Weights of a small mixture-of-experts language model, trained from scratch on English Wikipedia.
Size: 10 layers, vocabulary 7968, 100M parameters.
Experts: a sigmoid router, a shared expert of 64 neurons.
Training: a variant of SOAP for the experts, 800M tokens, 6667 steps.
Below are experts of layer 7 (counted from 0) of a mixture-of-experts language model. Rows are named router (the router's row for the expert) and show model dimensions 256-383. Each number is 128 + 32 x the weight over its row's rms, rounded and kept within 0 to 255. Numbers have three digits each.
After each expert's rows: "comes after" lists some tokens at least twice as common just before its tokens as in all text. This comes from a sample of Wikipedia text that the model never trained on. Tokens count by the router's weight.

# expert 29
router:175121130111154100188122099196101130084192091125151138105135100116117134058136126116126124180087114156157131105189105190116120157123141131128149123113147112147115144074110152079165146133140075107072100195130168169137155141189056117131117111090066139109148116101123076150063114166194090140128113174105144096179114114128111121138100169113154096159153111104091141136109117056129176106153
comes after: "\n", "==", " ==", "===", " ===", " ="

# expert 214
router:128148135158163166136206133130098098113137155084079142109144131147112084145136152151115132093113090112206104118104178133142127102159149144153111114129151119156161140105088167121114111115046141131108037145114138126178131074171113121166113092115128097077121123111095119186122196132117147173087126152120170105129142162133097135104077190081116128078133118122147119216138070169092113098168
comes after: ".", ",", " where", " that", " The", " when"

# expert 114
router:114183132165123203180114129140153149120163115068086131143148118185117144093157137156166084101128164120140074116120113121144184082107106134118169140120097164165108174112103167138197173139127129131180112111142108154177106106158108172095176177132107172141201142082128051156111193132144143077088151115034116106179133131145126187154118138100140131103111165195075109158087127095148075114113
comes after: " of", " in", "\n", " is", ",", " by"

# expert 78
router:142146121162111162134136151205161119147124099113111085108097117093088093129120111098088088167102142072090145053150149117139113139163113116148176127184097131118127148124130113208155107203128144144182133124105169163151149126116143173154155116035152120067161135136144215161129158127063094134156116133141081120088102180119106073127142149164123127114118131137073099129067150185092089081113
comes after: "9", "0", "8", "–", ":", "7"

# expert 220
router:151149166156102138164167142128115126110159108125138125107134097127080119169090196153143094139076095132161077122132189158108147107146116189133174143160177015207131205063081127124098126187106145139164086138102129125134156172120110103133150119149102080074151139102143108142160169143096092206141110076170048146172102170124038133121117115129091098071106135170074083110163102104157090130116
comes after: ",", ".", " of", " the", "The", " K"

# expert 106
router:137145114138175208175123139116174080167139064081075179098180107147103122111122118155183111108119094113121096097123098104119139130148111147147155130184158158112163146121094160095104150132062090201138135161188067124125091113143104123107176151065144097097139128117093156139147142125165185151133127101083131176109113154113053136175105145143164127129130155145147110067056124118155124137121
comes after: " of", "'", " in", " to", ".", " on"

# expert 216
router:114125130128145207180144168119167085090124041131063178108200128147075160103147116158156127105111106134151117080114097095122134125161100112169120116224136147130185175111114144153107143145098087158141149157217094129139067125122096122107164182053128132119140162098134161132123170097134184127126147093139110198101110164124122184173127144130145123098125130152128111083093117130166111100132
comes after: " of", " in", "'", " to", ".", " for"

# expert 184
router:150181136126102112134091139216109127096126152108218050097134150100105133151148149095162085117101097114108121131129125126144107164133136136113134135174129106169228120089134150114109150186179143094159153101126104127117065126185190180185136145074096128103157182082076173186114148098192134123088125085135116173205081137103148128130063148113138076075171104133086168130113125190143122063200
comes after: "2", "1", "0", "3", "5", "6"

# expert 5
router:129155129063130124166144108166137146160105121141122142130136120106114117150131095147118138042126089168140066112187194121137115117111139127181176105094200157145182102115159155082198108117129077136123093115148158112119143125169124199056184097148111107111175116139121160102078065156159121117035152129098160116123129128187107129181119146104149138155104117145168074147134124160180146093135
comes after: "2", "3", "1", "4", "5", "0"

# expert 91
router:113144141153126235126138136123094113119167132154124146133134110075118114125121148134142130115112136155139150126166191118145081124091134096103154137105178140133158189105106138130149172155177033151091084172141089185102128054075140148116167099172102143086165090106082044136051130121159119156172167120092138143201130109170098124125108149155098147162103164117125079124109109062133122094154
comes after: "2", "1", "3", "4", "5", "0"

# expert 26
router:135152100095110150137129161137140165097149075152076132103199098158114131122114101081167055152092184174110117126124143118122170141115104104119136216097135178129106170122134126108080165092104145071083082243135138185131129111123160058116159105055123081115172159104121158107109198090123110140116108055154135076114101141148105113192141173120100093159136142139122103177102134113119097107113
comes after: "1", " In", "0", "In", "2", "9"

# expert 137
router:156169153145170163111093123098157139131178100088154093103138114150116086125120169165200072147099148104122119033100173158175198131139068127144131124134151178153167123136137152118168148111140156169129094175133133147202110122155114038146138119112120147117129079101083144160199102007120154157086123147128131119136107149147083093125100152095154137075152105128076116142112118127119115148125
comes after: " with", " a", " of", " in", " to", " is"

# expert 82
router:103169162079186133127103165177152096127115130148109128102132129086112121162111166143134072083143172176116126064150112132126106131107124165092127065098106205122121138096174127104028115149169150098084065083157082197188152111100111147142128137075095146115107074145132160104102186151179128121165149160128118144115102130131123173139116139122073107132133111134083151156136116105198081158091
comes after: "1", "0", "2", "9", "8", "7"

# expert 150
router:121154186132198153128101180167131122106136141102151075109104125062120129134087111132134055122115126091108080164125134130126117119133116105080152118157134162148158123086150157110144212153139094123121133130156106197162095169132140117143131155149088091099145131051105148091104134166119078158136126144086124157199100161125129183194085128061137096102158120135104131100118096123204095182123
comes after: "1", "0", "2", "9", "8", "7"

# expert 183
router:116178136171173133125071129093152148123134120088111105084148133150108109130099156117116124147097173093139079079121144107178102107122046177121141189096098127128163179076088209139148123111160112118071124139117100119152126158169138182111128121108138091113080050174129163129149151144217073143134144115124111204130109123150138068143086149085109150161113114147083127124149083098180121090084
comes after: " the", " a", "-", " and", " \"", " to"

# expert 93
router:118109164110144150092165089223106124127126059137113104093107083209133093121180133149155147128092147083149103153134111088169075149180160136157141165161116091140069161129113109092060161135111111147135096091132139122101123115098122121194152106068110119128076177140119117136162167132144160092088102087117095176134061140119138131106059153152091042090150166141094145123114182151142073089139
comes after: " ", " (", "–", "/", " [", "+"

# expert 209
router:138128130169166122152127095132083129182150150109149101096145105108116150106083157109139143092122065117101112100108141135154143131171114119180166144139155094149204144110132136102156188135097093112116107092118166190081102122165144132137129135067039115076152176091084118111097112113095149187152143153157108130120120144154119150153098137133170130059124140137077180093107096114187149112170
comes after: " |", ";", "-", "|", ":", " ("

# expert 0
router:106171175093156086187110091103145150134163151145096141097119127157111101117109156147110143149117129135144156097106180120165081066161100134134074124168136108148127153114164140154111142164138091127140080089176163105103009146141202053076129157142173124103109069075088161123140107083216116158122096124102121121130087153118111112103136197119100115142134124161091078145066121148166052113093
comes after: " |", "|", ",", ":", " in", " October"

# expert 179
router:153152192227169129184122104103128144175120112128160186135136135119132074157147186132122101140088136117145147063132171181099116149162119122178132164204185131133138144125151163152183183166120119129104125174056147155126123078092084091100134139142126111097141093095063114139127180130167167150117052107108138147112120141119115141147156131123144162185134151137098124129125058097134147104110
comes after: " |", ";", "|", ":", " /", " –"

# expert 13
router:142165150160166155149158077103135147158168093075071091116145100126099051094112173147169103125109199104114106092117148156155176140135108124142168143155163185125174154113132152149175147174068146140102088158105127145210123084157075047115133085088158150121109159081096051158123133031151162142108135157144123133163104151161118144161116142149142123181143104134087127148138107068085130146147
comes after: " a", " the", " an", " and", " for", " The"

# expert 151
router:141166153104169130201168102099127126134141123134161183129111120141121079102110164125114149176073146119178151150106126112127138133154084134123134115137149119148096156112165165125163162121130119115126080081170173062106034110177155127104131169114134087061082054075086128126178143096176120125128054136144129149106119140101111133119133147148123129150188156167086129125120111152105071098148
comes after: " |", "|", ",", ":", " in", " January"

# expert 204
router:158164153147119167156153117095180129142154088081158113114145132147101112107125176126176097127109160126131106085144155140149198167093115127132149155092155199134186131095109151154077160134195177145092106140116154137255126089108079122103145090111084105084146114105102156160154122054128183133109099143112100081170100150157105136109083135148088107088136136145108127144109109102121099130111
comes after: " a", " the", " an", " of", " with", " by"

# expert 237
router:142168161115108152155195136127143143134139113120081175123120117132101095202139130132110060148116175150146072107127146228110098151085104160056109212097126120173139145152113168184142127174146133142086122146133143159163089059095112118133151115115104177102105088108147058113120171130092109130102098130127138065177085117158143056185098148161141114142097100133054151097123132130122150120145
comes after: "\n", "==", " ==", "===", " ===", " season"

# expert 105
router:180205110115099138160159114076122083109155110088140173142112123136117122128114095130125107068131082136134153103188181125167081105124071140162088137107108097160183189123137134070105125143125079157109119140062157142153115097155121156148107158107119148125075067115076172121119122112104119203108121132128118165104099134117117137164079118118047129162137132103179073124130128127094116123132
comes after: "\n", " Team", " Votes", " Candidate", " %", " Title"

# expert 171
router:118124180185182092129178160204094147164123038093085057129109098133111092085165172175165123118029129141143101138119099095126107173158145116156125202116183113136155132106057123074155128163117147134147138109093132137091149135139118113129144157098205103108178077118110151151172126142089114144099118113108142157087115193085109175148118153129105108114096128154093113173101119131142109151143
comes after: " ", " (", "–", "′", " $", "°"

# expert 138
router:142145146147116146113124089086170110139157093119123143128116154154102116090096153155208085148125140140137106063146165152175224175081049127126144145115193180155090145122117137138192125164115194155206114118121117167199093084148100159089128114115159164090118152109096140171120191103162215128117058151104107090172101142150120115157107145127147134183128101133132115187130103075146132121123
comes after: " a", " is", " as", " of", " an", " was"

# expert 46
router:134164131151101116119137094094044163168128075118126111057219053114105125130110113108133081134111125162113053108139140121219079110124085131148179191108189153131143143097105177128103148133173113110122144124156174157182119080105128096111144112130134149148118102137136170133170101133169081151062152122134085110158102134134138117169078143120075144174113100126083099155065076114146121131099
comes after: " the", " a", " and", " to", " an", " of"

# expert 156
router:134138133102158139118136194132105169134139123130161147117169129136087126127107195106079150127118115159116062086138138167217116187110102138108096156145145136162150137093154157124184135077171100111109137196156177174039144069124134134139133081122119097096128092145148157127136099097149091133086108133156074097174101124115115093177064112167073129144115153137061104103169116095132137079136
comes after: "-", " \"", " =", "==", "|", " and"

# expert 203
router:150138110193140103186162128085131104142220087100095140105091093202112126112125162119186116134114154103154070094111145121191137062124066150130126153113192116148106131101095130098157191176098133169125095114180093137134163083111120116086149140172143141111138114111105145154102143118124169139112154107141087133184113155149122130124118128096130076114146121139098101130120141126209096131115
comes after: " is", " as", " a", " of", " the", "."

# expert 131
router:149166153152169133139169075165069136167131147104176135095168151159120050168081155164055127118103111069154137164114175112119090113098161144140094155133129150122166112112109154143107093126109118145109079122124152116176114119150116154138081104123103108113129112108111162203133162163074162164148106151135106081192131132186123126161063169106058120127136088111157088165122063199113150113133
comes after: ".", " The", ",", " the", "The", " where"

# expert 135
router:121208148119137091102098073105112162127143135103142086093180119101085080110116151108144103122116161179155130083131157104172140083068078155144146199119124132097205170122123168148132141193153171123067151145137166142155118093113152152109142103046109087123104106107113157123161137111159105140098103113130134110158105160155137081114097124103079140178113081153104102137124107117111113146125
comes after: " the", " a", "s", " The", " his", "ic"

# expert 87
router:134155160122142118158098097128104154134153106168148156103114099114099089180035163147110099101102177153121075151163132150130075128144140133100144164134194101097185105117167161108122206068170106138135098174199121161061145105142106120146123098058083158100182145150126141165138066110141176116077081144119063116178132114105130147123125169081110048145147114183181145230113102167141151092121
comes after: "–", "2", "1", "0", "9", "8"

# expert 7
router:134199165096095143106148126087160092136169132079119113101142122156104146080123067118114089068118134115142139094187156100149146136173093126173107103147101142117097184126121140029155098151132144108055104166175124068222100050138135153075112159103100118117081114130113133169163080117104127151109146122116136165104121123131078169144130140187085127161158146158133138118174124173112120071170
comes after: "\n", " Born", " MF", " DF", " FW", " Genus"

# expert 48
router:135157119210120107116105095131056153180137136079073083107161076137122132122076192144174139096110191086113129084170141141124102122129063145185111183088144140161118110088088162119127104151152117138116083162156149132064111104172127117171096139143067148104148094140154125144168116127166058131133170163122149130125096138184154092153052165131113117162133120126106090100107113109120136134126
comes after: " to", " and", " was", " is", " be", " were"

# expert 51
router:167167148175161141137180188135112123112159175109059154118116138135091100149166131126097157122137095131245133141140153115142172140111108142149113169120156109123126160081075148114110127107102129125110106096130145141157118103126141145137119132114145098024118067088137134155105112129109137140094112087120130123120136192149157118115097153099142135129123118111126084178149127155089109110128
comes after: " the", " his", " her", " their", " this", "s"

# expert 9
router:149135133188199123132134183123088093174162072112082121137144101086104124155151113128070109114142128117128050085175172206139156097117043129134116147154102093154106072108138112124116119139132117149096124152144155193159139147109066081097141109114134109090080070097131155119085150175110105161128107132174122133209085156156123209121112176142115094176159113156140160091141081112220073161150
comes after: "0", "9", "1", "8", "7", "2"

# expert 212
router:116130151101128120176085107166106153206112149147103081119147150149114128103115139119140127118073061104136087137100125160156104137080104142135188082089146157197201199124062161089135166144118092140128058125110132177062108155178127147139155169109109102109151130072156124141154176105141152113125135074102109132116104130174096173129147118141118110126134157146088140145158114123123124111127
comes after: " the", " in", " of", ",", ":", " ("

# expert 173
router:154143148184186166186129073109121110130138097102080209096134108121103068116124139171172094132084131130128100076133166138145207177150120142130136172142151119132156159101123152142105141104117158153074105145143117147255101083141055100135122132113130118091207103126114143170167126075135191146112118152117129115144099162160119143124093154164124120046143127146071089163129082108121104122134
comes after: ".", ",", " |", " where", " that", " when"